{"n_layer": 10, "moe_layers": [1, 2, 3, 4, 5, 6, 7, 8, 9], "router_score": "softmax", "routed_scale": 2.5, "balance_bias": true, "router_z_loss": 0.001, "init_std_router": 0.00894, "norm": "rmsnorm", "norm_eps": 1e-05, "steps": 4215}
Below are experts of layer 4 (counted from 0) of a mixture-of-experts language model. Rows are named router (the router's row for the expert), gate (a neuron's input weights, with its number), up (a neuron's input weights, with its number) and show model dimensions 0-191. Each number is 50 + 12 x the weight over its row's rms, rounded and kept within 0 to 99.
After each expert's rows: a language model's description of what the expert responds to. This comes from a sample of Wikipedia text that the model never trained on.

# expert 23
router:40 54 34 69 51 51 55 78 49 58 47 48 52 38 55 34 49 55 47 55 47 49 54 39 50 63 51 72 36 54 46 63 47 70 57 44 49 62 56 60 76 60 53 24 33 49 47 63 68 77 49 45 31 47 40 54 60 36 55 38 63 56 35 44 57 58 33 44 57 43 60 37 57 57 47 64 69 61 61 71 54 55 44 31 54 53 37 49 18 32 46 41 34 64 38 31 31 39 55 77 58 35 48 54 56 48 56 58 35 56 79 53 43 59 30 58 39 58 48 66 81 48 56 41 57 55 51 46 60 45 36 71 35 55 42 52 55 60 45 44 66 65 49 57 59 49 64 50 56 49 37 24 71 53 74 53 69 36 39 58 38 54 70 46 50 36 63 37 60 55 51 44 34 77 37 50 42 58 56 28 56 49 52 44 48 54 50 62 32 43 30 62
gate0:50 45 49 43 22 56 36 56 79 49 67 48 62 48 59 53 56 50 48 42 37 64 60 44 59 46 52 52 56 61 39 56 36 57 47 64 53 54 48 72 41 41 29 44 29 87 39 31 32 30 53 49 56 52 56 30 42 48 33 42 53 54 50 61 66 56 65 38 37 30 38 64 49 55 66 36 48 42 59 46 41 69 59 45 48 57 60 47 51 48 47 45 61 50 58 65 53 34 62 49 30 55 29 63 38 48 44 46 37 68 40 67 45 29 36 58 71 68 66 57 31 50 20 41 50 52 41 71 43 48 63 25 38 56 66 45 72 39 64 37 68 46 48 35 59 49 50 36 58 49 54 51 41 41 51 68 53 46 32 58 73 52 47 55 54 31 60 60 49 44 41 57 56 45 44 48 27 30 59 54 52 54 30 70 49 40 53 35 64 46 55 83
up0:42 59 50 35 37 28 43 51 39 42 58 49 47 52 57 76 25 54 51 44 43 51 24 73 59 50 58 58 43 47 64 29 69 55 37 47 56 56 62 55 52 35 40 59 56 70 42 45 35 49 80 56 56 63 62 42 50 50 46 63 55 43 52 52 35 54 47 57 43 54 81 27 60 26 39 67 55 40 59 41 21 76 52 49 48 29 50 61 60 37 46 69 41 50 49 57 60 44 49 55 54 52 22 50 36 26 61 54 60 62 30 62 50 64 55 40 60 70 57 45 43 40 47 61 43 43 29 51 65 58 45 34 32 46 45 64 44 47 59 40 48 58 19 45 51 58 39 52 69 52 59 64 52 35 51 49 27 36 45 51 49 56 29 44 52 53 43 46 70 53 47 53 29 34 63 37 57 62 42 29 61 53 50 39 71 66 71 40 47 52 64 54
It responds to: Final pieces of Slavic, Baltic and other foreign surnames and place names, such as -ov, -ić, -sky, -nik, often in sports squad tables.

# expert 47
router:67 60 44 59 63 57 50 64 52 48 52 54 59 25 54 31 52 39 49 40 35 53 63 58 49 61 47 54 44 60 35 59 60 58 49 36 61 59 59 58 54 52 49 31 39 45 27 54 62 64 71 41 34 47 38 54 61 40 57 46 69 35 40 47 61 65 39 34 53 40 59 54 76 64 42 77 52 67 53 58 41 73 43 36 43 74 47 48 47 22 41 51 47 60 50 39 42 43 49 72 61 44 31 78 58 42 61 46 32 52 55 30 44 56 47 52 30 41 47 50 49 48 47 50 51 56 27 31 73 31 36 46 45 29 42 71 57 79 42 58 60 56 45 59 56 63 56 53 53 50 55 16 50 53 53 62 68 29 28 63 39 50 51 40 45 46 67 45 60 63 52 48 19 60 39 50 51 66 51 30 52 38 43 61 33 60 36 55 36 44 45 60
gate0:49 56 52 44 26 41 52 37 63 42 40 31 54 28 36 69 42 55 41 45 34 68 46 37 49 44 57 30 56 45 44 49 39 54 50 53 47 73 52 41 54 56 48 74 64 61 43 59 57 73 49 41 36 43 69 38 49 46 39 61 57 74 43 32 31 45 44 30 51 49 27 34 60 61 62 45 81 67 27 41 78 48 59 47 64 36 43 54 60 38 48 68 50 59 69 51 71 48 41 44 43 33 31 27 69 61 61 62 67 51 54 56 44 54 59 57 37 54 34 50 51 29 49 28 67 45 48 56 40 36 46 42 52 57 55 41 47 64 28 57 55 62 57 43 30 48 46 52 55 41 55 42 31 58 56 61 44 51 48 60 45 61 56 43 44 54 42 57 58 13 35 43 53 40 75 42 45 69 60 57 59 38 56 50 23 48 42 36 44 59 62 48
up0:40 53 45 40 59 60 53 50 51 29 40 41 42 52 40 46 27 62 40 44 32 58 49 41 53 28 53 47 43 50 33 31 41 50 53 49 51 60 45 39 56 51 31 66 67 30 38 52 67 67 51 37 37 55 61 37 53 67 39 35 59 30 69 52 57 46 54 36 34 71 35 39 51 74 35 54 29 51 58 46 68 68 31 34 68 39 55 49 56 28 51 42 80 34 36 54 39 37 54 50 41 22 60 55 63 58 51 73 54 52 59 34 49 28 39 43 40 64 46 46 52 72 40 26 70 44 57 33 66 40 41 40 58 36 60 39 51 62 45 34 39 38 50 39 44 40 36 61 47 49 64 45 37 53 36 24 42 41 55 61 61 35 35 34 34 36 60 52 51 46 47 70 67 56 63 41 57 53 43 44 54 61 54 47 46 73 56 41 53 61 47 67
It responds to: Closing quotation marks, parentheses and braces that end a quoted title, parenthetical note or formula, as in "I'm So Stupid", (incumbent).

# expert 5
router:50 52 31 68 55 55 54 65 60 46 54 39 66 36 62 47 54 51 43 38 45 61 75 50 64 66 60 50 30 62 45 74 75 61 44 30 60 58 65 70 55 58 27 36 38 44 37 65 55 60 54 42 48 47 19 41 55 29 57 38 58 46 39 52 56 67 39 36 61 32 65 45 58 54 44 67 55 60 69 54 60 50 25 36 40 55 33 69 32 47 48 40 44 60 58 42 40 43 49 69 54 41 45 48 42 45 60 41 31 55 67 42 39 45 43 62 35 33 44 66 55 36 65 43 50 59 29 42 49 49 43 50 35 46 53 60 61 51 36 55 57 64 58 50 60 64 53 53 40 33 49 35 53 50 68 77 42 34 36 76 56 72 37 42 60 37 58 39 61 63 60 52 29 63 27 43 41 52 55 45 72 47 39 28 45 65 32 55 46 47 46 66
gate3:55 73 52 78 57 43 35 70 56 70 46 73 51 50 47 63 59 42 36 67 51 71 63 57 29 46 46 31 44 48 61 51 34 63 29 40 40 45 66 57 55 52 64 44 60 12 56 32 50 42 31 44 47 49 37 56 52 68 55 56 42 32 67 42 58 40 59 43 37 61 35 41 48 47 67 57 54 42 75 60 46 53 64 55 37 33 43 54 57 53 52 54 40 78 65 53 49 60 68 60 43 58 54 47 48 60 62 26 64 43 63 30 56 62 59 46 48 30 46 63 63 47 64 45 69 36 31 67 59 55 45 51 39 69 54 42 25 45 52 66 51 55 26 44 53 47 33 43 47 66 56 45 55 50 62 55 63 51 46 66 27 65 57 34 51 39 53 41 43 53 31 61 72 35 44 52 49 51 62 54 38 35 50 66 55 56 29 47 54 43 45 72
up3:64 48 53 42 60 63 39 40 80 41 39 39 51 24 58 43 57 51 42 74 70 55 53 63 57 36 46 38 68 61 50 41 63 49 58 50 46 51 65 61 63 51 42 42 49 56 49 49 45 61 60 25 79 63 33 42 55 29 44 48 66 30 40 70 41 62 62 49 40 48 58 59 55 65 50 59 43 47 42 27 62 43 50 64 63 49 36 64 24 38 58 47 55 37 70 56 51 31 36 63 43 65 48 61 70 41 53 60 49 48 57 58 60 40 55 59 32 40 56 41 54 24 56 48 52 39 56 51 36 51 64 36 54 46 55 53 61 54 42 68 21 49 64 32 59 52 66 46 44 60 46 42 30 24 28 53 55 53 50 58 38 55 19 73 66 51 33 61 54 30 43 31 35 42 54 43 52 47 36 30 59 42 46 55 62 59 53 47 44 36 37 31
It responds to: Capitalized words and word starts inside quoted song, album or show titles in track listings, such as Love, Night, Me.

# expert 15
router:58 69 47 50 48 52 62 53 59 44 49 40 51 53 53 33 63 54 51 50 42 39 49 43 55 52 56 48 46 69 42 62 61 62 42 41 72 63 62 68 55 58 59 46 49 54 48 59 53 49 72 17 46 37 34 47 59 33 56 45 65 44 34 44 52 64 47 22 52 35 52 49 59 65 48 61 57 53 59 63 58 55 43 29 39 66 38 75 39 49 42 36 26 72 41 27 31 32 67 50 54 36 36 73 48 43 57 44 32 68 61 46 40 57 38 44 39 54 31 60 66 25 62 54 52 60 41 35 49 18 18 59 34 50 47 64 68 65 45 47 59 80 42 59 52 68 70 52 52 42 50 42 54 52 58 61 58 42 36 49 52 65 64 52 42 57 49 42 63 69 58 53 32 56 45 36 62 58 59 41 51 31 44 43 50 60 43 53 23 35 45 61
gate0:46 45 71 69 61 33 52 45 58 69 53 34 37 40 51 34 52 33 32 29 35 42 51 42 55 66 32 49 53 63 34 58 55 57 47 60 43 61 39 51 43 62 60 68 44 54 59 55 49 55 30 62 45 48 63 57 54 53 43 84 26 72 52 41 42 55 70 28 69 31 47 54 76 27 64 44 61 55 66 45 55 62 49 51 36 69 52 67 65 39 56 40 46 54 45 45 28 38 53 39 37 34 59 61 48 32 42 39 71 66 62 47 55 42 41 54 45 55 37 40 59 33 77 58 42 44 47 36 48 47 49 52 65 46 39 33 61 33 51 43 65 24 26 47 52 63 48 80 42 78 57 57 40 41 61 49 50 66 38 69 30 63 48 51 50 35 44 58 59 43 44 53 64 62 49 63 49 48 47 42 40 43 51 43 47 37 36 38 58 44 52 62
up0:64 38 59 39 34 69 32 29 51 56 42 64 71 49 48 67 36 59 39 53 51 49 30 55 42 42 48 62 49 49 48 46 53 53 65 41 49 57 54 33 41 51 51 57 51 42 36 71 40 53 51 65 29 65 35 59 44 45 59 47 66 56 70 45 61 57 60 56 42 56 35 48 65 59 41 60 79 51 44 27 54 67 56 47 27 31 46 69 64 37 57 58 28 24 51 56 63 17 60 50 36 63 47 44 52 46 38 64 37 49 50 45 32 69 42 53 58 22 41 48 58 58 62 45 51 25 58 75 49 58 60 67 62 46 33 56 43 63 48 50 37 36 40 26 53 32 64 57 26 36 34 54 34 38 31 57 56 31 59 69 40 47 44 46 49 59 45 47 54 47 52 45 47 31 52 36 55 44 50 39 63 58 54 40 63 71 57 39 49 39 50 71
It responds to: Colons after labels in infobox-style lists (Type strain:, Elevation:, ISBN:, Length:), plus semicolons, pipes and some list commas.

# expert 6
router:46 59 46 63 59 45 48 63 63 36 46 43 50 31 53 44 65 54 42 52 51 48 57 42 46 48 45 59 23 47 50 62 49 64 58 32 53 55 50 57 74 72 33 17 47 50 34 57 66 62 50 42 43 48 45 47 58 39 53 34 63 51 37 34 56 63 47 49 57 42 60 46 61 62 49 57 59 60 72 62 55 62 44 32 29 47 47 42 36 47 28 46 29 56 35 31 36 30 46 68 58 29 29 75 53 52 71 55 45 61 63 51 43 71 33 60 24 56 34 60 53 46 54 41 66 54 43 35 60 38 51 70 47 57 55 60 59 53 45 46 75 64 42 61 58 55 64 55 62 33 46 41 57 46 63 56 64 39 41 68 48 51 61 43 76 42 73 38 77 66 50 65 43 59 34 34 57 57 42 39 62 41 46 64 48 73 33 59 42 34 46 70
gate0:48 66 24 66 52 44 57 59 55 45 43 66 47 55 18 46 43 69 43 48 59 52 41 56 28 42 40 74 40 54 60 54 41 54 42 42 47 48 46 46 31 68 63 39 65 68 48 63 30 51 45 43 48 63 36 10 35 45 43 41 30 43 33 51 33 51 56 35 43 46 61 50 59 56 32 47 34 50 57 28 37 24 45 40 43 49 29 29 47 56 55 68 43 55 66 46 54 60 47 52 50 52 63 42 49 47 53 38 68 57 55 50 74 60 38 58 56 63 41 66 56 48 37 72 70 60 55 39 45 55 45 48 47 63 54 65 55 67 77 37 66 38 75 29 41 37 55 41 50 66 46 38 73 45 58 32 34 27 65 53 38 53 41 37 51 42 48 58 53 51 45 39 35 47 39 31 54 43 26 45 54 59 67 42 37 51 42 44 52 53 45 53
up0:55 49 43 54 52 43 62 51 57 41 48 43 44 48 44 54 74 58 60 37 55 57 54 50 54 51 60 34 39 36 49 48 37 71 50 20 70 65 48 43 48 51 54 42 32 60 75 75 34 66 49 60 41 54 69 50 51 61 29 46 47 71 49 60 48 40 32 50 64 41 54 36 44 57 59 52 52 70 37 43 48 50 55 58 40 57 55 49 33 66 34 45 52 55 50 27 62 42 57 44 44 67 30 56 40 49 32 43 58 56 43 72 38 49 78 68 49 69 51 21 41 32 45 49 65 51 55 39 73 47 14 61 46 51 24 66 40 46 63 26 51 63 46 56 42 50 34 63 37 73 29 62 59 56 43 45 57 54 33 54 52 47 56 66 54 59 35 54 26 45 49 62 48 56 26 39 63 33 59 65 58 46 42 59 34 32 53 41 46 38 60 61
It responds to: Consonant and accented pieces inside Hungarian, Slavic, Baltic and Spanish surnames and places, such as Es-z-tergom, Jó-z-sef, Gu-aj-ardo.

# expert 24
router:48 66 45 67 73 47 60 54 60 31 60 45 50 38 59 43 59 51 38 44 47 44 84 51 55 63 38 66 40 53 42 60 46 64 48 33 56 66 57 57 64 70 48 29 40 34 51 57 62 52 55 44 36 42 48 46 66 29 50 39 52 43 42 61 53 70 44 35 56 27 51 43 50 71 43 78 55 54 74 63 44 60 44 29 43 64 47 70 35 39 40 64 44 59 47 42 38 42 61 73 65 25 44 61 42 37 57 34 47 76 57 58 34 37 34 56 31 60 50 56 51 48 72 51 55 63 41 35 69 45 47 51 23 54 55 50 57 61 40 45 60 58 41 52 46 66 62 59 56 33 38 42 52 46 53 73 67 37 39 60 35 55 64 35 52 52 68 56 64 56 72 65 46 59 26 35 52 54 52 38 52 39 38 49 41 67 31 66 39 37 47 55
gate1:49 50 34 63 53 51 47 38 75 63 43 50 37 51 46 45 32 22 47 44 47 60 43 51 61 64 40 62 41 37 63 50 27 51 43 57 48 60 54 40 47 64 61 57 49 43 38 33 39 55 52 37 39 50 61 44 60 52 60 52 43 30 40 62 57 78 56 59 63 56 49 31 31 66 52 54 74 57 52 61 34 48 50 72 48 52 51 77 25 73 53 53 64 37 54 41 48 48 56 63 39 47 44 43 60 30 74 56 61 57 64 56 47 36 25 49 43 72 18 36 42 70 68 58 55 42 45 58 53 53 50 27 31 63 37 29 63 48 34 72 52 24 49 46 32 62 42 49 57 55 27 52 35 62 36 48 45 54 36 40 52 45 49 51 38 54 55 37 36 31 70 51 40 62 63 46 50 53 37 38 33 46 60 32 49 52 49 68 42 69 57 56
up1:82 45 69 48 47 48 52 39 58 43 55 44 54 23 48 47 53 48 57 38 82 69 25 37 36 39 37 44 26 59 58 57 41 35 36 25 54 61 49 40 42 69 53 64 56 53 58 54 58 33 43 55 63 80 45 37 86 52 51 50 46 38 21 52 73 76 52 51 60 63 40 49 45 45 35 49 51 46 56 41 43 56 57 31 39 43 66 51 60 69 78 56 21 63 61 45 47 41 47 40 31 54 39 53 52 56 44 66 64 54 53 36 36 44 39 63 52 39 52 37 63 62 50 46 54 58 52 71 52 33 48 54 44 58 46 42 65 35 49 61 45 40 27 44 44 31 53 39 43 57 65 54 39 45 28 60 53 54 54 72 54 67 63 37 55 62 54 62 60 52 40 59 64 24 38 58 51 61 59 51 53 51 57 40 34 44 42 58 49 44 57 49
It responds to: The preposition at in sports schedules and phrases like at least, plus near, under, See also and infobox labels.

# expert 44
router:58 63 55 66 51 43 52 56 50 60 44 45 54 45 59 42 55 44 44 27 37 38 70 55 62 56 68 64 44 71 36 61 56 60 37 38 61 58 73 63 53 63 53 39 35 44 42 67 58 66 66 45 31 32 50 24 72 37 53 37 74 46 48 28 56 53 39 35 62 42 70 41 61 55 28 63 71 55 59 63 63 52 35 37 54 60 36 60 36 41 33 49 54 59 55 47 41 30 44 63 64 38 39 55 49 43 63 22 41 74 63 30 49 56 36 69 52 51 49 55 68 36 60 50 44 56 45 37 50 38 30 64 50 29 56 64 62 73 43 70 46 53 61 47 65 51 48 60 52 52 57 35 58 47 54 56 52 50 42 52 39 56 42 43 60 44 64 28 65 64 67 53 22 49 31 36 39 48 54 45 55 43 30 32 30 48 44 49 46 36 38 62
gate1:41 58 65 46 41 51 35 50 46 46 40 55 76 57 50 63 53 55 39 59 39 39 65 39 52 60 38 71 48 52 45 40 43 41 51 46 40 41 55 67 44 73 56 48 32 56 44 52 28 54 67 32 38 49 67 33 35 56 48 64 38 61 40 31 27 50 54 52 40 57 41 31 38 41 43 50 46 43 42 69 48 59 56 38 42 60 60 42 77 30 73 59 57 50 59 44 52 29 55 55 53 53 29 32 43 49 58 62 43 44 61 45 44 57 65 27 60 47 52 60 43 53 68 45 45 60 49 48 39 76 38 23 60 50 34 34 25 46 39 52 59 45 30 50 74 42 49 65 27 63 21 49 59 77 49 62 48 56 50 56 49 24 65 40 55 60 38 46 40 53 47 65 33 49 72 51 44 38 32 32 61 43 60 47 51 49 64 48 73 50 74 52
up1:45 60 26 38 50 66 59 55 52 38 63 65 42 36 44 40 53 50 38 54 57 59 41 56 81 45 48 25 63 42 52 42 43 61 45 50 67 39 39 61 73 45 14 49 73 52 41 39 58 57 41 34 60 46 45 51 53 78 53 50 43 54 31 34 61 56 64 50 39 59 39 35 43 39 60 36 50 18 37 47 44 59 66 40 36 61 35 34 54 57 37 44 63 40 79 55 55 54 61 38 58 59 38 61 48 72 49 42 58 47 35 36 25 55 45 45 37 44 55 48 37 62 59 62 44 63 47 26 44 37 53 47 50 44 47 60 48 44 39 37 39 58 72 37 55 48 62 30 48 40 45 47 68 66 36 33 54 54 56 42 60 31 65 51 45 41 60 55 61 65 21 39 56 53 47 38 49 43 74 44 58 47 70 53 50 59 72 65 44 57 42 28
It responds to: Suffixes and whole abstract nouns for processes or qualities, like -ation, -ization, -ity, development, education, rights.

# expert 54
router:59 68 44 58 56 38 51 62 55 52 67 57 52 33 68 34 57 54 32 33 22 40 64 53 48 64 57 55 47 60 36 58 46 58 39 38 59 56 66 52 49 57 23 37 40 26 35 65 59 64 54 38 49 53 11 35 65 38 48 44 53 51 50 48 60 68 50 45 59 40 59 43 51 71 32 67 66 70 53 57 64 50 36 42 44 70 41 62 37 47 43 59 44 50 55 32 38 47 50 60 57 49 45 56 54 63 62 43 33 44 54 34 28 48 44 59 55 41 46 54 57 40 84 53 60 48 34 39 63 37 39 60 43 32 55 51 60 58 46 60 52 61 60 67 65 60 52 48 75 44 53 50 53 47 64 61 62 40 40 53 49 61 47 46 52 34 72 38 55 58 60 65 39 86 29 25 57 66 54 46 56 34 28 38 31 46 50 57 45 32 40 54
gate0:68 51 39 55 60 45 61 63 53 47 36 74 50 38 40 43 70 52 32 53 43 54 47 45 47 52 59 53 38 68 29 44 36 40 25 26 42 45 64 43 36 48 59 69 30 36 31 37 43 48 36 60 56 49 38 52 53 48 32 62 34 55 72 57 52 46 60 51 51 51 54 53 47 40 55 50 58 65 51 34 56 48 49 52 68 76 56 46 45 66 58 56 43 49 70 66 60 51 62 30 53 66 46 72 38 47 27 49 28 35 56 57 28 40 69 68 43 41 55 48 59 41 61 59 53 40 40 48 47 61 72 40 55 32 62 09 36 57 38 38 55 37 61 48 42 34 55 45 47 43 60 52 54 57 75 63 63 36 56 62 64 53 58 55 60 56 57 33 58 52 40 53 50 83 58 40 69 50 56 58 54 50 39 34 40 30 61 47 79 35 50 48
up0:56 32 45 81 37 54 48 66 72 37 45 23 54 64 36 49 29 35 59 42 58 46 62 63 58 58 35 35 55 26 77 52 60 49 37 68 50 40 63 60 50 56 62 56 53 62 58 37 59 50 49 38 46 50 66 57 53 54 66 53 69 54 33 14 47 49 23 59 43 57 55 53 53 35 66 42 58 44 55 63 37 58 55 65 60 31 48 46 75 55 43 53 55 58 51 58 62 42 51 58 39 41 56 56 46 48 46 66 65 78 60 52 69 76 57 40 49 48 59 45 48 53 24 54 56 47 55 53 43 55 43 58 42 36 45 64 58 61 52 33 51 33 44 40 50 43 47 74 54 63 28 45 55 75 42 54 34 63 57 41 34 47 55 72 48 55 42 33 56 43 49 39 58 41 66 51 45 41 56 47 41 57 41 40 86 58 52 42 47 81 42 62
It responds to: Nouns for releases and entertainment, mostly in articles about bands and records, such as album, single, film, LP, Grammy.

# expert 53
router:50 67 37 57 58 50 59 67 48 37 46 57 52 15 68 44 60 48 44 35 39 39 64 46 46 58 70 66 37 50 41 58 43 61 39 44 66 70 60 58 47 48 46 49 36 34 47 58 54 71 72 51 38 38 48 45 53 47 56 34 52 52 36 46 72 52 38 42 59 39 70 31 59 58 45 51 56 57 73 56 40 69 40 38 34 54 26 65 42 43 47 46 41 59 43 44 32 41 64 81 60 39 26 45 53 50 45 46 40 69 52 37 45 59 48 54 45 62 42 54 59 40 71 51 55 60 40 22 50 37 42 51 34 37 44 52 52 55 35 51 66 63 45 51 62 53 78 56 58 32 37 39 50 32 65 66 58 42 38 63 42 63 63 36 61 44 58 43 75 69 60 43 22 57 48 38 57 51 57 29 45 39 42 39 29 70 38 68 38 58 37 55
gate1:45 56 61 48 64 45 26 51 43 35 39 62 48 38 63 66 37 62 47 49 43 41 55 62 45 40 52 45 22 53 30 58 33 41 49 33 52 36 49 46 81 61 50 52 42 19 49 52 42 47 50 51 49 66 44 45 42 50 56 48 49 47 46 48 74 38 68 25 45 46 57 34 46 50 72 48 60 32 45 39 51 45 45 68 29 19 42 46 37 38 51 48 63 64 74 50 49 40 42 57 46 33 44 36 42 38 60 41 42 42 48 21 42 55 29 47 53 64 54 58 58 68 47 43 36 48 47 35 57 51 68 26 53 47 53 55 52 49 32 36 59 48 53 57 35 69 57 58 37 36 60 44 11 39 46 56 61 54 44 71 59 18 44 51 57 45 46 38 71 32 23 50 29 43 54 45 49 52 53 57 54 35 61 46 60 28 59 35 38 59 54 43
up1:53 47 56 52 40 59 45 35 57 56 40 63 37 37 38 32 43 47 68 59 53 69 38 66 52 59 43 62 60 19 48 62 45 27 44 69 36 57 44 49 46 44 64 63 51 64 52 53 45 56 58 46 34 60 41 73 59 37 75 24 41 38 69 41 26 56 31 50 56 42 55 57 44 62 38 59 53 65 55 58 73 39 57 47 44 61 56 56 45 69 28 29 55 40 52 42 45 48 56 75 56 62 57 49 56 45 49 56 55 50 43 55 79 60 31 25 51 56 60 45 40 40 77 44 56 44 52 67 54 46 33 62 36 36 54 44 73 46 40 61 54 46 64 38 67 52 42 77 65 38 69 40 60 65 45 46 45 70 63 33 57 67 64 56 25 39 47 52 41 48 46 68 50 42 34 75 33 49 50 49 46 59 29 64 57 51 38 46 48 49 40 44
It responds to: Conjunctions and list-joining commas between coordinated nouns or phrases, such as and, or, &, as in as well as.

# expert 36
router:51 59 27 72 45 52 59 67 54 53 51 42 58 40 67 36 54 45 46 40 46 58 50 43 62 56 52 62 36 69 45 65 53 58 58 26 53 64 55 53 75 55 39 45 41 42 45 47 71 75 69 45 44 42 35 44 58 44 59 36 63 64 30 29 58 61 51 29 62 40 66 42 52 58 42 58 67 66 54 63 64 51 50 47 48 60 34 52 47 40 31 43 41 63 50 40 15 50 47 67 56 31 46 51 45 51 57 39 46 53 79 39 49 46 30 56 38 60 33 62 54 55 56 59 51 46 46 35 50 38 36 78 42 40 52 58 62 64 41 51 56 75 57 70 60 58 57 55 59 42 43 40 67 48 76 65 54 43 27 45 52 58 50 45 45 42 64 42 68 60 56 52 46 65 44 41 55 53 70 42 62 41 41 40 30 63 50 76 21 53 40 78
gate1:49 53 39 52 41 61 44 58 44 51 27 33 67 56 59 49 43 50 74 54 57 53 58 40 43 81 46 55 66 71 46 52 45 51 53 12 57 33 68 46 57 55 32 51 47 41 47 59 37 56 43 47 43 46 33 53 42 60 29 40 54 47 23 59 60 53 56 59 60 43 33 56 66 43 54 53 45 72 36 67 58 58 57 60 52 40 67 62 62 31 39 58 50 24 52 62 42 50 47 78 60 58 43 38 77 61 56 38 46 41 55 42 61 47 15 56 38 51 49 33 45 39 40 59 52 51 48 48 67 65 52 58 35 49 73 48 52 54 50 40 55 51 42 34 72 38 53 67 65 52 31 46 43 77 63 63 53 47 44 56 57 46 34 41 50 45 44 59 49 56 77 36 47 38 73 61 47 67 74 53 43 72 51 44 52 40 45 47 30 56 70 43
up1:43 48 62 36 37 56 68 54 40 59 33 44 72 46 60 65 42 61 61 36 52 49 73 56 46 50 48 51 58 77 54 30 33 38 78 57 50 67 64 68 52 33 37 49 67 17 53 61 42 44 44 40 41 29 36 70 47 55 48 48 71 48 47 43 45 50 46 76 46 51 32 48 49 31 46 41 51 43 37 49 61 73 64 53 49 64 56 72 73 49 38 48 60 35 57 31 52 50 41 51 60 49 32 46 73 55 46 52 42 59 52 53 43 49 42 60 56 63 43 55 50 38 42 44 56 64 71 46 65 64 68 49 31 59 51 68 36 38 40 56 65 27 59 54 37 62 30 50 59 53 38 52 52 59 54 42 41 67 49 32 57 56 49 64 57 60 41 66 43 60 73 46 57 48 71 30 46 48 44 52 71 61 48 40 50 55 22 65 27 52 66 41
It responds to: Final pieces of South Asian, Japanese, African and Georgian names, often a vowel ending, such as Shiger-u, Mogadish-u, Sadh-ana.

# expert 18
router:55 58 35 60 62 39 56 66 45 36 52 58 57 36 57 51 50 45 38 17 43 47 71 44 52 52 47 48 34 51 41 61 60 85 46 37 57 94 72 58 63 63 29 40 30 36 42 63 53 62 50 46 40 49 38 43 52 35 60 45 52 54 45 51 52 66 35 38 70 37 51 46 61 60 34 63 69 51 60 60 55 52 30 40 44 53 24 77 42 42 51 48 35 57 34 43 33 43 58 52 63 41 44 63 43 52 70 29 51 51 50 39 34 48 32 45 41 49 33 41 61 36 63 38 64 56 33 39 65 44 24 48 36 31 57 51 57 65 40 55 62 59 48 55 60 62 58 67 58 31 54 49 48 41 59 57 69 49 42 67 52 56 45 44 58 44 63 39 55 67 55 50 38 54 30 44 45 46 56 31 48 34 42 44 42 52 31 57 30 44 36 75
gate0:30 52 49 39 66 35 52 40 36 26 42 65 47 54 52 54 47 42 29 58 38 26 75 46 37 45 53 61 52 53 50 64 50 53 45 59 70 40 60 25 48 43 56 28 52 64 38 42 37 59 29 40 57 45 50 41 39 53 54 40 72 54 41 39 56 34 44 49 47 63 39 49 47 56 67 45 46 49 66 42 47 45 41 60 42 56 82 61 49 45 53 67 42 65 68 51 38 37 61 53 41 21 42 30 43 63 57 60 61 38 59 56 25 42 51 51 59 49 69 30 48 45 51 38 80 59 49 56 50 60 66 44 46 30 40 58 72 39 63 56 31 68 64 58 49 67 54 41 49 44 38 65 63 22 56 59 22 35 50 36 54 50 48 76 40 56 41 44 56 38 28 23 56 59 57 43 59 62 57 36 41 48 42 47 70 49 50 40 66 47 43 52
up0:53 37 40 54 31 45 57 50 36 59 51 51 57 41 62 51 32 51 50 33 44 34 53 29 44 44 52 66 39 43 46 48 46 49 30 44 52 56 50 34 47 47 55 56 52 43 54 50 52 46 46 40 44 58 38 67 45 46 45 45 76 52 20 30 48 07 68 62 61 52 36 50 40 48 47 43 50 61 46 34 60 45 54 71 61 48 66 41 70 56 50 60 59 71 71 87 55 23 57 37 34 43 39 69 45 60 68 37 62 64 47 64 66 43 60 47 57 42 53 55 33 46 33 42 50 51 39 33 66 49 38 34 53 23 65 65 63 37 65 47 52 56 44 41 32 64 59 46 39 34 35 53 47 65 64 39 74 34 63 50 56 55 57 58 49 47 39 52 51 39 45 68 41 50 61 48 44 44 54 52 37 46 52 33 68 47 50 16 60 47 69 35
It responds to: Hyphens, dashes, plus signs and letter pieces inside codes and abbreviations, such as I-35, U.S., one-act, XM.

# expert 11
router:60 66 46 58 70 45 48 68 61 55 69 44 63 44 54 50 64 43 45 41 42 46 50 61 69 50 59 54 33 45 47 55 62 65 43 46 59 74 81 69 64 58 43 45 22 44 26 52 54 60 53 40 42 29 39 44 61 31 61 44 57 56 37 29 56 55 38 23 58 42 64 41 65 51 38 68 54 57 56 58 53 66 34 27 49 64 48 65 30 50 37 43 33 52 57 36 41 40 63 61 47 36 36 58 53 58 62 47 44 62 65 45 34 62 35 57 48 51 47 36 70 35 69 59 50 63 42 52 64 46 33 69 32 38 44 62 64 84 31 46 57 54 50 62 62 60 59 63 73 45 44 45 64 46 60 53 66 51 36 65 43 64 59 35 63 37 59 46 58 61 62 53 42 62 26 31 33 50 58 42 49 48 36 44 40 54 50 48 51 37 36 64
gate1:65 37 51 58 66 25 55 78 38 57 42 56 63 20 37 34 57 45 54 53 46 40 59 68 50 33 68 58 85 58 37 48 49 32 39 57 59 27 47 48 38 30 44 43 71 70 31 37 44 60 36 18 56 62 43 58 41 39 45 49 54 61 37 71 64 53 53 62 30 48 42 23 47 54 60 40 59 53 39 46 69 54 65 57 48 77 60 46 38 50 29 66 53 57 39 47 44 51 59 44 52 42 46 42 42 43 75 32 58 48 49 27 46 42 66 51 49 48 44 49 50 59 60 35 44 47 26 57 50 52 34 50 66 45 38 39 39 54 29 59 35 55 56 60 57 37 56 30 45 62 54 45 59 67 52 52 40 62 45 60 34 42 59 53 52 49 44 44 42 49 51 45 49 63 68 52 56 61 52 38 53 61 44 37 44 51 62 58 68 21 47 26
up1:68 61 50 57 57 28 49 55 46 38 76 35 53 74 47 48 48 32 43 35 60 71 44 42 73 42 52 30 44 49 53 37 44 53 38 45 49 37 45 49 27 51 57 51 48 56 49 54 34 50 48 41 45 29 58 41 39 48 68 61 36 37 52 42 26 49 39 38 55 43 53 40 65 37 21 86 55 48 47 49 45 58 54 31 62 37 61 47 53 65 33 29 64 44 48 47 57 43 65 47 54 39 67 58 33 24 34 67 56 79 39 54 50 49 36 48 40 64 73 31 37 33 64 44 40 66 67 62 65 57 42 59 59 39 50 41 48 45 61 59 53 44 44 43 49 57 38 42 53 56 81 47 42 60 72 37 66 55 42 61 47 41 62 60 43 49 40 47 35 45 52 59 44 57 51 34 31 49 31 74 35 41 56 49 36 56 48 45 62 68 56 30
It responds to: Nouns for counts, elections and formal records, mostly in election result tables and infoboxes, such as votes, election, Turnout, census, Binomial.